Weights of a small mixture-of-experts language model, trained from scratch on English Wikipedia: 4 picks a token.
Below are experts of layer 7 (counted from 0) of a mixture-of-experts language model. Rows are named router (the router's row for the expert), up (a neuron's input weights, with its number) and show model dimensions 0-159. Each number is 128 + 32 x the weight over its row's rms, rounded and kept within 0 to 255. Numbers have three digits each.
After each expert's rows: "gets" lists some tokens that make up at least twice as much of what it gets as of all text. This comes from a sample of Wikipedia text that the model never trained on. Tokens count by the router's weight.

# expert 98
router:104168133162122119127104138138144131132111139142141147137101080066089187088104109094108142108156091100131173174129088163071147071174073136142131121139103138148135115159133169121161198189122106096165140113116088183143225147157060158154123122121069118068172138138137121069127118150140098061124147103155157087084111132120148158089101098144118112184149173088154180131132132167140105056111060145133111132177138123064129147105147140164151165120079131097108078150103135116116110078180168
up0:125138146169122123135141123050093097160086153186127112118168177105130176121143084175076158086129128095102065114101134143132098149201090100134093144095101118175144088121156109116103143155143113141170068067164113057127179131087150135121158130116153125123171102124127223159099117168138144130086097138188106130146107077147083108135134106139136138151148191170133156064125128079123144148129175193156123150096091119045140170147098157157158141136136127130160118099093126101172096193114173
up1:161127135171122121097103151073152124209085154156151111176181129109149161157136107097121154122147142127122151164123136112101105103196140130145158120135112119150095062119122101117090115133118113144230174102108106033161114189111126123110061171130145112116121147113128138067106156108149108110117082112144162151237150106138128135176169083101161111116181134112135188151126115159108133180133179136168099061132184080143080136101132154127133093110135135120124133038130106111160164155095115
up2:171120106171153109154100132112125137170145105114137108118161153094143192119143113191114132156157099153097199111153055149094106138209179135121141136163148090109104101096134104148143156073134088153128106101158127072150104139131142063121120148090159138131145141099080148166138115141168107129100130073116129126147097101187160101104128050174132135175135098128135095017161172051160086107130102169138109069122171105140191072164134110107128145150100114119180064150097101121133089108135128
up3:113158154135087145088120122096167126121138117096171132092129118130097189114114100056107164170137154046103131120138088143133176122112148131045141117168139102111111106205142204175098107154115153118177100148135150129109146168125109127109103121151066106078185143120148141148072136119149173098119167106137130072164081082204192126144121112127146146078124117128153193054130117150110152110114179141123138054108120134161129085117167130121161171106106140111124047182104121111098161121157163
up4:085182133109084191067103139151123111160147080162138146158083074182074111161142121149166112089147148128106135139128104119184120109158073114141131140107131144186118107125152124118165208156114081116121154117131156150183154130105159226149095148075139131104164148145161100165106120154123031113138117177132119104176096130090075159174120135122161132182182148108108190114121135170075142153172116129147104057173162126107085138120090131123146154134134151140110160127089116088158183115076147
up5:098130100070118130080141088167196156108090141132092150085177135084100107119126163110146104096130141139102117149137109166095115109105142135105139155139152171137160098169149117081181133127153143124071184145019201112120129149137125127101147097096043130080162085121128096108150095206135156083180142165107078173071123132108111134067192154105134139076124134131162164131149145140173137130152138099095140118160166166188089096159159109084133134183130140117137126146171180167123143121180123
gets: ")", ",", "}", "),", "(", "\""

# expert 82
router:112168135145128087066132127125111095136117181106128142127119090101103138097105072081160149104166119091126155185142047149112134119128097171146094155095114147158064113144149183102174172151142112124172168108117117144143201142133102175138071151120093100101187136097109091116093188176184102064103082128098140083138114128113154106088097111135099142122182166111169211115124161166151090115158078154119104100160154173070131148099101134120178155148078114147096116113113139111113134109190197
up0:127177107098156131104120141150105161173063113154140116158105078051060117063142137112133105181156108100168152118115139144125125090019102136178055085115131147156153089181107194130100097189177113136156098131113123135141091098142116162139125122096173126122143133179138145121092099111099156088167095129109099167104101151099129130072121145079110134114144126143077210088116125163132134093092079132127110154157171190065133191075128145132091104110118153125145168158130129134135120096119176
up1:170095121110094108128128143100062115163120109161123147159049113104119156060124154132099107166156091088132149177113129199174112101100090151093135086186174138184154085209127142154152130135081062084190097165149104128163164119127101183128117125103174086129120142130140110115104150148086159074149092119079133113124081154100193080095125120116123141148158145087149091163100067102175185161095120135132122099113187166112157158165131113151098138121103141195073120108157125124118080119133136
up2:138160109131173132118153123113095124118070155156133113153107088094146179054140053066181092190129120157123149151087162207118138108082082153133095088181175154118129140117125186084098118112153085082121080120125124092147140124126157144164137110140136189087198117121101082129121067089153130158169142119144117088118100160113138132104151141118151114112147107141135223096121091115119143110099085151123140133174142109118104203084136135079116111077138075138066134123056121149167148128181098
up3:126074092091145079094174111139084159146144181124169093098129112084159141181146155153077104152099119101155124139132119134092125079121132137143133137127092161111109065126103117140145187154147118111176200084085162146122141176093141128160171153130120137161067095191098089176182113153162093139136122093127118132096151128099194113130142171127111114153123139119173101093137126160144142055150090202146141095174157232072124100071156056114165125119114154109107146143160092150142146112103181
up4:157140179126128181122190125139182088127161074160124125136193142110170206137090086175164105165167124162112107117177110163100147124166122143151119084091127085066137189103118134086151159097143147108172161135135099100132178125112131149123131166135163119037145115103122053104111077096147041134125182119124146088133169153132139179135131092131105120115123093153118176146119184092147130145100121164087101109186170128177120080136137106075140150137162053084120096122121093103092140151138129
up5:163059142101139099117162124134150126118141141094147121100153107089136129176125154159190134057155177121091156107157150127094087054148111154162137120096092191076093126137144113167088106128092169150147088077123098088075128138130034100181167082141159122138090119161109136153100163176180096153131116136042121136126163067160178145154141084139111110158167137126157154104169125068109094109156145139130121112160191143079117104119135071124167131097149148150092093125118084136104149172149187
gets: "us", "i", "a", "is", "ia", "ae"

# expert 111
router:095126167136143135110134104147188134186125136157117124092099053101094181068113141096100147123187084117174144157175102173092160100104108125153079079149113138168139109195173150131162190151128096107143137062081081160155159157139102155153112139145100128072162086157134100057097103135138095080145115113098168062082137094087176118083127123113115143189135161118124154144111133145141097085121103179115117066183147135113103176101165108144156131098074103147104118172092164157115097142155161
up0:170090110114121093166144101118130150142157115110110177179133157135108126128138122088112169101157150048135115120089136160100156170084147095128134091141065146108111127095094045156133088108175037175133142149138100090137104163138098108160153151203135130198096115128105129094103158061166104116132115127165109090100173140130220150095131090099138155144130131141164120098120115121090087176075165162139167116112192134178108164100140091124086163108200133143123122089157147137082089068136126
up1:110138122090154103138152157181126166156132120155128101122100140147151115169141150096177126089150189119081121128079104121069129140162106038123208062102096143087146121146089069176139118080139121148144146147118078095178104116183082052121170178164101067199119079130109135108081091128133107176091133130123154148107125171134148128127125161076113124167110120096144121106182118154147185123083087142110125099163187090147084133113120177145125175105182174164080102126145103109103124138126125
up2:143160159119185145111118115185126105167142153101124135093113106152131172228078128129118186107084183118084124149137120113137168078142098114118143046129146116089155158135097082214169106148126083118124094160110063131094087101091139161123120090129160117125102129127148116139094121161089144128111091160132137126098179140130159069133096170115095176111132077075112101069092111130101132153121145137096167079118165155087128191183182179175085101139143115156110147184121194093149122099106131
up3:119140124084154079105141198138168134099056076160083053148165111130173132131007138143117115122158092117186145139106126160051167132136086096167141174151116105089113052105121146121153099164102118124102089173196148041127102147147143156125153124152153152180114095120145107123138133088120081112114177121119199145123138111136075136119105148154123158140193155142133127136148111116116099136126175089063142123125097103152118081094151172148117127112101159154091102115139109123101157171147089
up4:124119086153125191181140144168166126125143086118135081116078085167129123120109169161126116076117174152110184167151110154102102138045161078142131109112122115117129135176122034136133082135108108099163132164151129092150094118171104139113155120121150163110143081091093152209136113112136143173150093199157089138183086147103136105102135166088106075084123103040097142163197112134167169136135129153147141116111090112147117058143142097139191145100095122084114056125119107145089150111129135
up5:110138109141156160135115107178137134115147129132124125124080104154181118200137069068182134057092085154129133137143123077123112176098149137119074113166119156110118147131110092124142175132162142067159110189145131167113113186132145166082157101178140099082151163096122149156109122115157056101115144107140130123098097119050140111109161137040189108133115093138156151161112138091138194155129124126150134068157210173141121136103119140100041121168172078121094134095113111125133186103093124
gets: "N", "C", "S", "A", "B", " |\n"

# expert 120
router:109149168150105120127185120126208088154108144131086071120129091111139156135104114069196141151179090138121143145148101140126148152126055133184081126119141131173113100137174150109176243146094105098152162076089140129144145096139096162171104189103089111050162139134139126110101134127159112084123138134131148149119098113086103100113121067139122179129179154098132147170090125184137121097105138112122092091155152126081099129097140089177131138145125083147108070155096167162082061130167168
up0:150116130116096072107140102106127128185119109109147136152118104102152176117140122139098122137102137049093146122153065092147134134163150129119121094110114169114095114130111142172134135172102190176138106139136080170107152147168117119100078185148141181128095136212061167134126092172130101033096141192108144099138147132155119140154111158089105201177151124119115127159137105156152136168056151127176095120115104164138106094095142111117098089142085102125127208150160197194139162160097071
up1:126106131095173118145104146130178091154109117163084132074112041113096143099109207150142106168169130097159133136148163115109167079155176083096136102171103098183160141130175134070164130158143158111108132065129188150189151165138077064136139099087144157052092128123145129113082121088112128161128083138100159122141101092138135188118183213150107135092115142092094123143138190112143107153017126140130116117091117133137144101142128113136114116137126135133137082120094104158129132169184142
up2:088099120119116154133080141109184155116093124134235118143129098142132075124076111143146097108094083168129144152161205107165125122031101156113115183131160116144149170102130123130173138122131120146114111107081136152120105129118062163186181103166136080101094090162159203162057157140173142133128133095110094119181114107084121125170054130122110089135137122100107122120126166111206151070118113104121104150163106125150146160114146171120108162097163203136120087128107141139128151157167167
up3:057190127083129074151150125121187138145107147112211168107140132152094123100099086120100177100125166104017106111218110074121130109114091171166159163110134111122155169123111119150155172107127183126123115127120148117167173076117129171182088106126148101115120128120153113159113181073161160123128111111108124131118119131121088146160037139124153104153182095110158131151092111145145090147136090079168108109168112132108131102105125136153112121067140202173102130149079164163164153098157120
up4:135146103080117114124111152106113114120167137152187095174116120130111152117125137138133112138124135138144177162117173169170178149066137119164123166136145140175109137167083115160114111129171101108132058070132139109146106176091182120168118141120125181098137197180049049143127116088141154153103143113099113107159064129182136135071174092101156112106116077146124113062052140081061101111129101123166141148129157140124123177130119142069116095147152066130113175137149111086056095113184109
up5:123144153184133011122121139115130139177092124184112093133159130120122133127096116055128140136155146174167096119148192123116099160160114142154143110182148144119131130092164153154158088137108134120101168129097105152157102106166139131104078153130098084123101094109134141141117066127142125190142136081150166150163089083095129137094142104104131137110159078108123100182158108123153113109103047140125126092171220227121133131170172119108173136130150138172125139096113111041093069095148171
gets: "st", "th", "ord", "nd", "te", " St"

# expert 32
router:134136175145127143130115107141151088173128165121115112097122097122112172072088121103159154117198082105152184192155117143116208124121089163137104136118101142162143117158134124116150182145059122125121152118046086133204144158168059165145138135089080109077136092163135130084091133150162099105099082136113144081098159103103147120105082105115120139166168186091136160124116201120076107094114129143124097132184145123102125152132168137123105144081078132137069114148106175137103066107204161
up0:133079132166169080159108099135125157151165058138119098140143158106079176127124151118067091213170124086214113083126111173106134146075110165154123094121124118101158106203151154129153148192173130144124177099124097147149088097110114179141094176082171104140093111124093107112121096100117159110095102099084154143110137119142116100070155131112108202164148133127122120172079104103143105144171124097063066131112124138105125171141147103133169138113111099207118073160130138151156090119070123
up1:128113150074110131148165095098097097117143161192086129092102123150081095157155166124089050169099130167180118047127081191155143220162114158127105104176181143138125110156165134141101145105135137117117107157170090162153106090073178105154132102098163140093120148133127124123109096157187138154064162114138112098132159153116123099124162118144095105128150113125116130185130067098127044203159127151126148112122138158149089136114094132120157122153120163172111187139096088160133054107071128
up2:128107109142077115044147133106086108121138141105019085154141190176164187136052162113185142144161175115123147087125183126109178110179063101082126050119117134168115122132186144145119123090111124136139124125088079110143182147190135117126091161104131194123124113187145109101155130108088076081084131110126132131115147173142155146073144105147109129140078182152156151109114131101147071103130145156143123160121138141154097159132136118082111137076154125154157160112120104187165120121106087
up3:134135111134109129167143093134142091135132102143089107179090139085159097192081102131163120117145146150164166143103129102158129116104139141124140105157165114154141098141098157110150126111127101124127104180148086140104154121063169112085050152106129105146121113138130170076130107157121108160053108125155156119159150199166098148130056160083152118137176111086118124161126101099128086130180146143115131066093161110135174141093228222115096103113125145153041120083143188079175140155167082
up4:095108131152111138127133141113112098164103085102100127100078127103171104146117128143132079206137134116094136035135169055150140095073158094111127062117155095160132158169128117184108088146084128129135167145112091199123210085107146186115095144123109125121145108143093165145117130155086140116109075105126150082105124144133154189095124138153085152146131191174146114134140104102127044112120176180113110149110133153143133135083194116125255147134149131117158147125131118139115163144148122
up5:083154139153157139105167140144122122115112088087104176165124143094139114164089137073109118113138167114165166129204116090142107125108146113120089096158135112111114058092222102141124100162197172122089152099065150047145116160153141130109090096133127114095143141116122163167172147075072125159131152097097168140142169036184127158190124121147128105102195082170150107151172142095119219144170122123119090087141151105154115117098139128149130107087164096154186121135115094137138107137123136
gets: "n", "m", "l", "at", "it", "x"

# expert 0
router:121157166118067120091172118123130084196052161141115108129073099088117156088103103121162135152163126087117185150144101161096156127170085128132114117145147190098074123144161152119173160160080115128159116093134076109153133114148127170195095161104101130074139108175055124125102153124167102061138091100154149104100092113107106095149074092111110190144164146134218160120138108143137109137054131152083125102126145162087131161110154144176142135076103102155102099186132193148113138097142138
up6:063071054143082107162082143109109141182140073141111111154148142100168106147137108114151214094167126111166109100145133156103050124118094158090127195071160099111175131097133190138115098145132164150153127163116197124083125180113098165111169117091138146139160091182116095132103181135173143133139129117067172117173090102131155136115089136098157157102107089131158115194140182082184074138136119134133064129125096100121107124109067124121105151138127098086144148088134146162173128161123153
up7:102153145093178115107192176088122069113150091119070098081149079115080116089154165064170156108132178127139163111143119197138161108087112157108121113192161111133124093162133126129156127087113113131080165100165138081157090096160134109086151096196165102144081116093166161118133124161122064133109156102164147148163187100111154095094099119131117113104138093176182104065135153125137092160140136155102152216128099119137109191133121154156123138178153119171119109088102106149134055115137084
up8:119145119106124183156111147142104141135146144101100137155091164153155139123093057132147155086107132125120107102179149160118156095139093113082095128151132109081118162120108067201114123150104187130129132138124170165118118104134156153108098116123099103114167172115118100177107151158140128196069090106157135131129189179206113144134118136134085110094139218125085095099059089110139168113174133096183162144146139084121114074076112057139053104112139099074151135065154161167180156100125156
up9:109174102088204121107129141148096104139167156128095161141106145127112106157110144203153116127180094099145071135162121084102113087111099087109124093152161157159109130073122141084083198113095134138158148147091162106073103102186102146152132168124127164120141066090140191095177128116119102121166090126148126102153146096116193162032216130162092123105141169110091091151130134148127148091064136148207094131134126144143117168129140106127092107121085087141114090135158201125132156152160135
up10:151165181101218137151114120135192123104131095166104091167140148171156161157153159150128120143121129082092142131144132159145224099130102145138150169099117117109146136119088131095147125198080157110144165065151105109089119127135137198116134136108103035135110067117107119162118123104167086098082109143155088158157095190087084109209155139124114081095179192126088160069126143101058099136124084116130187141148095076121134109149141129082158097144116131107118120130125078143122122132131144
up11:134176148107125142093130098120147105159147087122101122139144166084090075157180197116136133130168147131192080162161139108079124151175118106172152120129129173122067170133119116139135206155094066089088146089155117078131129118053119119110103153159124122156103076080184143122119153070083100120164124136152105138121211066130097108114130165149105124080235143147106124148141102148103125146083071125094096160114140176123137201133166142174168155138117113092125121114124135141112123093080160
gets: "ent", "at", "ad", "an", "ree", "le"

# expert 20
router:113143121089084080127167113167180113149094128123096101143133116085083187098057111098096171072177131101166136149166105146077133106131111131148136122119154168145094068194179154121120169154107146105164187091066068128125168149191048134129082138159113124086139121170105133127117165133114099081135105150107192160094116100080139121127098108125043134189147123127172199146124175125149094125069108155113073091118170131111153113097168136166122153099118127148130119157106154141136102115171141
up0:122159084152166169133118164095155108100182111156116147126154083130074116109104101117111136164135096114162088138117080140063117204147141111103183161145143177117128132093104105124123178110125128102125126153083134136131135117187038121136123119106128172141138157145123146134141135108196174147162173165034168132115175114125120068114158130168127133129134118097133207110101079148092142114130130177175112142103195142181111097152134116100133111122136155220102084123044078176120103172166147
up1:156074177108104136081143118168094126133103129166132151092100097089079166101165129182162084146086142076119146149124142101132137135163120100105116160165109172181072043080112123091139163118156112095149183097111094068152167112089136112114159186116148112144128118159127144138152181110144085159145061135129117175066131135170121174074108083119147106178110142144070133100171169085089124129123092193143174132174098175132156154179096163163119126118113145106150186121108086095096107136083082
up2:160142161104104113136107115112160096118146102101118113110084117071168057176150115189140155117174090064085132123145152182085127094145158134141120097106152146100166140132090116129128129124090157164125111166120127184144087106091127135156096119170138129162109142077109066190106163142124118110178099145209166168148087136069188128140064130141119124109152100121108087083146135117177086101116146094120092137131196079167123085157055086197099138132107162095107151061116188111117165141157129
up3:100158174126134088125112151115090088146045103237139140101127174156137145100079117136149081125154119171147122119139179100174147163137122123135141108105091152178141128082122129165100124145106164108122111184094114110145170137098128136148167131109133157179110144137162078097122095140109076101080161111090158153105144108164112146125073098145120136153096175100115103088101166100134156118077155096133020101212131163152162104133115131157153131139096170102124160113147109146122074174229086
up4:103168127162171156093085188116083170164095189128137130156096124152091100109115098140193157115077102150097153143131123090154122169118090091095081077097148073132176127094140127116092105174169166077098115138094078130122074129109150139121122134142152143112133092096145172128193234099075132132110101120115087103111149133135130159088109133089129127167141173100126132125124112153108098112175071179186118111119168135148196143176187115145104110089156140109085087135113065187130168155102101
up5:151110165147112189108091130152076149154104048129059127109136124072126099112140071110085120150146100090131147124128133139094116183173126169150094125091133138154082088156148166151131123195085129106118133142081074100123227142126093125118087170114124051169175105153100101165143166097134108128139085178100155102023130085119145128111144134156114189162159131102146142142160195112086127137155150130109118122125141162148174089170126134105145134109109183117142176143100108186155166087118104
gets: "ost", " of", "ater", "ief", "em", "ard"

# expert 94
router:142176160122110124096170086133179083162138163157092119092099118113102171092091125103115161068151110064143140197183113185132153116138099121129102088149133170128094092154163145130147191168109116118171174039108091124189153196187085125143089145085098124102177115131137107125110151123176126086124129112091138136107131105144148119129122071090111116198160131118118160129112132131118152100055106135112139085147145138074159135104111161161154130137058117182078083151092156161100060120155158
up2:095117136081119155087094099094039156088117139131125147133175168147080147155111109107151169094128092153099114193156100079129174193149070092138121125109112143122167089142185137101108112149114119107126061137131119117155141095045139150165122107124099117154150121100146146125142158123134117084048122124074109197215197137107171192125148121094159096098190131106127101128176160118137102110121098092138076168113104115168123132147067163174117135144189096161088128151103104163144141149111121
up3:092117128108164060136137082104182144161107114102122118108143146109088128122106127100096138175133180103149080142109133111103092082120173139165232032101158149157152146153139130176069164146142151133131158146168154132131120114167153135125138131163151152174143146132131120113136070139110160080091116075094088125108095135105104084164122172072128092164186093164130124127083143091179093138087154126110124111092132167067103131163129088082121125112094103087219107166126105142124207184153130
up4:176147159162131150075119218131109105152135095184115100148132140100146136070121133142129081155127089116163136059114113162107159144158177153109148140138149139131089125098242118085129106078093135086163131088203076173152133068098187132105120157125183103168118130112055164121125155168180186150152090101120119108132114102118092128120154118104143143130111169168122102129173114124035118135079155177161144097125077112105100121077132176146164109092140159113143152144102115109124123149106149
up5:138110172157137099182095123139148129127117124200104174121129124152122105093110145105128152109149031167161118164097176146158138167125124137175120151122142136091105121124125120154093101129089186132142134155030077138124110018151167089158056176060124146136109120096105142137102174134121103178149102152128136096143168158145128152101150156155136155156134097110165125075079170156139167130075164138106071138140149137173155155099137089095179116085137130089135171112100062119164062151137148
up6:124062212099135144112161076102169169149156173101160125126118148098112113149125086142133163142165135126112129080087142113134135141127137106207113169107187131137121190098153083196123156166156130138118222152138092118095134087145157152126117142114078121102206167104119057123214125118182160161151122126124131125143169176127116087119128072090073122101183122092104151137122117147129156087120126071160126114134149066074124173095144110125110136076162124099075143087160114105158116134133091
up7:100138158138129102128094172113106145147101097089133129114136116108086107190076126111147109108148129098137126143112114173145164080097111142137098126148161074110166101110116109150136186052120109150141109077063136162102100202127188095145097119234183110144174097180106193133142050138145176132129170130147126089156069026122131093152161145136121173114141127178127089131139120100135127123144108085084163092135158126097177146127201108149109108144159112123096114181153152156160121086139142
gets: "h", "od", "sh", "E", "e", "ik"

# expert 67
router:074148158133124070115143087171130115173119155176088136079062074061126175111090115080170208109139119100119121183173106158075119120124124139181157137130165156119122116155156158073135154149142098069171144151107112166145189126125112181165145166139107096107135133138110113078087121140158125111153142071099153113110104102096126132066129095056056128161146140093163175141041152157164122080127073208104100120141118153111151113090139117168124153122097112142121113143118142165116098109138151
up0:145099133151138088138152120126091136125161102064233154095150155125113115096103108131105066129129178177103147130202091100124162103135114169110149137132101121119154134173131113113136092190118124117120203122181150127092184185075114138082113088115066119117145120122155143140166143142154197103130149150109143141101144129120083119148162075117210133103128148075120158164034186158112139092156101158093149137171127132093131075159161154076113139162166088129109110089100094116091132167166096
up1:109066141135137120132110101153131125163124118076121137084120148124099143107145117067084126166135133126164148194066140080142118057116052133163111168178173172123082112151172101121140096115128110110115170113125167133087096067119135058180136174116096236060147177148110123124105067176094212179126120180123116129116141127122111160150141083125144138156106144135062118138110163145100104132128133122119119128126127151158178117127155109154143104092145112161080158191151106196102090135161118
up2:161169129152098117101143123121093114219121072076091128129094149174095086090100140091173086150139104153125138183132171138144145117185036129128142123148137128119134119085135152096090060179126110088136138100158147142128097108141112122145125117108116151087123134147164174110103120163152168110140147093113109119172072122113091119104148183154146136084125165064137204115092143191181121166083072191078104150118125105112095101112196170169130148162175082112093111123113191166132118108143088
up3:163165185174134141088110082116126112123137124151099126134131123122143100139147129144132177132187097117113111181145156076155133144121178162102111198166168116121154068091107135109104157146083133083199172102115180052124123159107076144133114070112052132117151149112106144122164118105166113157142120101154094105160072175055152136188141062135148082155157101118133147086096155212081125104094115152105155107162173089135162159164137204124122125142081138122140134100112065120085144143149136
up4:110173222120120146099140139129103118184143121125089076099203102072162150101181144183090154119205106115111132160058170141054169062141132148133117153090093089138179098126110147128107140163139101157162106125152134110119113095134107165114106118125082096151142145115148171104104100131151109118117108152051116077147177150122140122149129104124068113123114168130129113127199128126110086132092180151137216120165115136128119174120105083121099115040108108097144120158162142106181146111163093
up5:083151159178129175061129128168062115137076052136139129120145088131158086147099182155120002108144169124170142101124112127170157107167151121124161086108172101101170096160128090145084116131087146130123098164093135144104084203098148129168155177076199135115129152107107084131140146145082126173111121171125166083112149150104090150129078058136096170142115158140104092149168153147112149124121094158143168114128130165138118126152144139135172126148086189103115138128100153133119121057122095
gets: ",", "–", "°N", " –", "born", " born"

# expert 66
router:109176130107098121094172108141142089115139187133084111131099087092134174099069119105141208051150128090121164179137118179095140119115138143155097140157168172123102057137158212108179152178137107127193110071094070126133143170167071111142141114122071125110174111160125082127104149176171068113098120102107167131096098088123146081130132069101099114132146129097140182137071187157163114124102093132123117133154129124111170151161145150168145138134051118164118090125118147117098108109137159
up0:130085182148050158186131111191062132109136106156075122112118068118121125081130142111235149154107118112117103141100173186114158165169122078127146141153102147121127154094143130091159173168129098096126151104167142134146122133095167079157211118086098108150120099154126068102137123068079140116167107174117111076111089148142121084126151157115120115126171145133145167091212174131097064085144158121126151148135133087167111189146110109143100137095177161097115128139125095140103131098170120
up1:105158128182166183119117068142114124188083098120122137122135142145156162127122143146150164161111122131116178093113149115126134119130185126103127088110109124120150185169150190179130168122107128127157147132084074073163161131147117086077126107145104143147125072117130133135156106171195179129123090094071180116046125143099141120097090137166095110136177068162095151115110114160096183100080108125164074082131096143186110079158132072139149119082108122172137140181175179165089074074122093
up2:147150078128158159157096176126189069114126103115097149117140138112092091092149072142184131127099122177138160174133128140142137133135150142139131127172156127135126132173103117172096080119122090129149172183084080128138143139115150103116115123134116131156106143097122144136110168130168128228039110108110123106171097186085161162081166080182141082108167124113214163150046112103108193111123135138146114136097114133118084104111143061134139159150181151210129094095106073116123120101115175
up3:110088102171197153167175110108123090123131155110101177091140153121151130130153100065080155135150077176174143082182102139139114056105060186190071112175136163118144153153107132154117184129135146134122098153065165145170132135166130124109127105143141129130107129131128112051113113076088112129142157074112084145120131116084128122185150156214094172156086093166114105120141110145163078111091159153115100139129113153165133073162099110137129094150149044095077115149098177123130134138096115
up4:123121115140138107115141139132153132140150133136142128173158104096150152119095153149107092126124081126106154127190090108115137108137135152129128090099128102116202092111126139198098091121090120103120109145112090156191111142196095116069123151116070085108148121110166099109094179131161085154078035094133123150093109105031081092180120132180122075128169190121120103155123118179175102111131088163161163115180177170136145136126117081165120073112126136113050118081121190122189154143143157
up5:096071117142094057122124123113100137157095170092145104138111121133176119117111148128158136117088166110137182083094181043152156130148154083137091166207141134120092188130149175133132047145172157098095123145164108137157145162073102108125122140108165092135101184126151113138087092110128119127097164083081139103084124095112148144138151120082094158085141116111125138172117101151128165122062109122098095149158130183213189171138108174098124115126163087173116203123135097099063148127139107
gets: "ay", "as", "ak", "al", "ham", "ey"

# expert 3
router:107149139126118113139175095129198078117120167092093110120106091089103130110102072083152175103155121115116145153178094167074115113130109183173134154183151179128093077150126146090155166125108148122168163048093133137153165137140057180146084166133085086091186132129090078143112188151203123111148141117118165133128124121112151112109089075098133153141192132139160188139084167140145082090121111123114101098166127133063113137113135149159119172132117100157079070136083132161087114130120189
up0:103149119101112129040043131145079118168052113114132120138147104161130144150184130144129117185151104114131153157098172124164155101125137139161094121147145199123132155099135133148134132113122114106141027080154103089088096190098138109120165107183143164153097146139147158134132135170094075129080090097122138144195096060092143082118139133136092112115138111150106141093154102084164159079106118106175158113090138140183118224073108147102150135097117172117133192124187114141121149165135126
up1:083106111176097126165162094128156116108218118128120142121108100144074135117089114069123159033172137147141115091150150157097146084147134172143108125196178143128169099107092084154117148145155117131154066181116126144175124149187100098153134098064127074101156100128114104146123099080152120174101079104053130165104132134150117103141174114158127080117087139128188136139037117169155148141107134127142040100119129148108089107089094096149124165097155169161098113106117165135102124106152162
up2:134205187135173088119122135138179079174119155120125161125124112139109094093133119161129135055119124127149114103186169184170080090139130178140093130131124118142149162117116111145100194096040063167133181128117129131108113100157117078127100098107157139144104135135161124152120104107167159177162097117128062085063140115140096105113145140063144111169155163087147060163109141110085132166131113107135104114184126119119163109143146136101128128122074128119118092149096163142008140200119131
up3:132194065126131188139157199124103109100075125107153117154115133110153129142140106134107107116134180104135116081143087116045126167237108099112147086117126169133116146094130150145134072120187098141096092141066072076141108169132118154116123127140127086164168134218082150125117104164182125137040158109095163100121153107154109081125133167129097120091171147154132182153103154136155115139097144149174173114089082120088091100164123133163153137086124153158169159132180149125147118120128090
up4:129098153121147093106094117089143118133097110158085145123115094125169116123129107108141130214119123152159099134092181171120145058142077095144129104117086144186110162150125165105142150122128169129086129114130149106146096092060193185151209090106148146067131095145128174152089127139122147146082158138186100138168106135182137134183175107211121099113175103144139131112083064118140133050127103131107118097141199174124114125120170081118132095090108133055097142105122130056154169124142116
up5:144117075140069093156140121105087095134130167121138146148176082106107136103171178129094112090132119132150157106153136167184150106126075149055158156143126098101180065104151112101093181139080118150145102198127170130134088119174110071127174185142082117134110129106123108067119117135119107152142146121195078150117087082150136160181134129110079148124104144101085135116165212105171069130103140123153136144094088207076135150176126158123123107192075114142134120120170068131117133164097119
gets: "ie", "e", "son", "on", "ell", "ley"

# expert 106
router:073156184196120075096183135146180102131140174153135107076118097082114175091086104116113133066146087114141139164190104151118136056127110120150140094129151148141099109138159152131140130181081126097172154083102088179152195176163114160140155153115099117080196128134101103096126136138137130075141112075105177106083089121125141157165081075123079122179145134107149164159097147125128103120075065173114121094160142115070173108125141120190151159117082109150121091157094143151110128084154140
up0:081193080045113103199153163132120102144130110112156122155080166091079131153127110167122125157087190050124175141152099142154092132134133131100158111128097140124147115124171115133140086120155059149121147138098138110097083180099127145129192093168201143132137153185102143127144171114122137094139122105043119154193135129135147128142151156119122160159142069161082201114133113098126158104146173114170120053081107134112084071141168163119111101065141107127123116141101179166122127095115144
up1:104128094129103111140160139161163072136148137121192160120153125097093102130141126099142131147113187188106139119121096132151081140083190173174169162136111121161176134136123130143135189105063102134047107157150166154158164150185138182155145111162157118116117113125080180090077125121105188095166117122184115095137134104158088102117015095099135096130124129102121152170143076098123084128155108155124147100120075184129168083066115106098129103135104142165139147082080168106098185154131127
up2:100122121149129090095149106119133083130120139167131123056192135128119160144087109127139128083152128069129072085157136140106135121165186146210117153145115094082173153138146097135147142127121141133145105110207138126057150187144131138105157114140137120101128088125161130103062180065112117071173112129127131145098055130132133113159070113117069118156131179068146201105146149127186179117179105128123121153156113125125192203168100154165113123202090126142113107122099131166138151176164138
up3:125152092108144099184113123142122125102118120164176123123122148126087135152090085141170140077118150058061097105128133116117117147121120086112191135117145112157137120168120109106138119116144106138170063214126191097097095139136175158150172115158119101179152174112109086229179180136141128094111106154038154099123160131204156146120171135110065143192088117133139115050115156106136139094155143094145134122105090144114146053116167147138099142145098177102120074137139133079124132124106141
up4:146135103050202125180142167132128150140088131081113152142114104103129151153094071156115153096134149088094115106072081121129120134100079100214179111103060136176212118123108145161128134136198114175112131102074135110104122104184061164124147095145147155162137097102144118110142192126158172135120141113146093152102128119143167137075068116107120100151145077143131155067165127136116104088153147136166112149175177112036132153124130164095142112089076178128103099128139118135145123114113172
up5:164109148181150080120128117136150108104086110177126049157129133086163126105087081114144143121113100089101153108118154134084143109100171107145129073184129154135097181127198131126153115061067143135185185101163155147112153087131113163139098092106068091089110155119059160129120142106136161102202129066129121101117096143119077169108058070084138172144112156152164171074102106177101144113088131159132120100167130113184138125119141150111166125155090078174135180144162130120102145169145141
gets: "C", "A", "P", "S", "R", "M"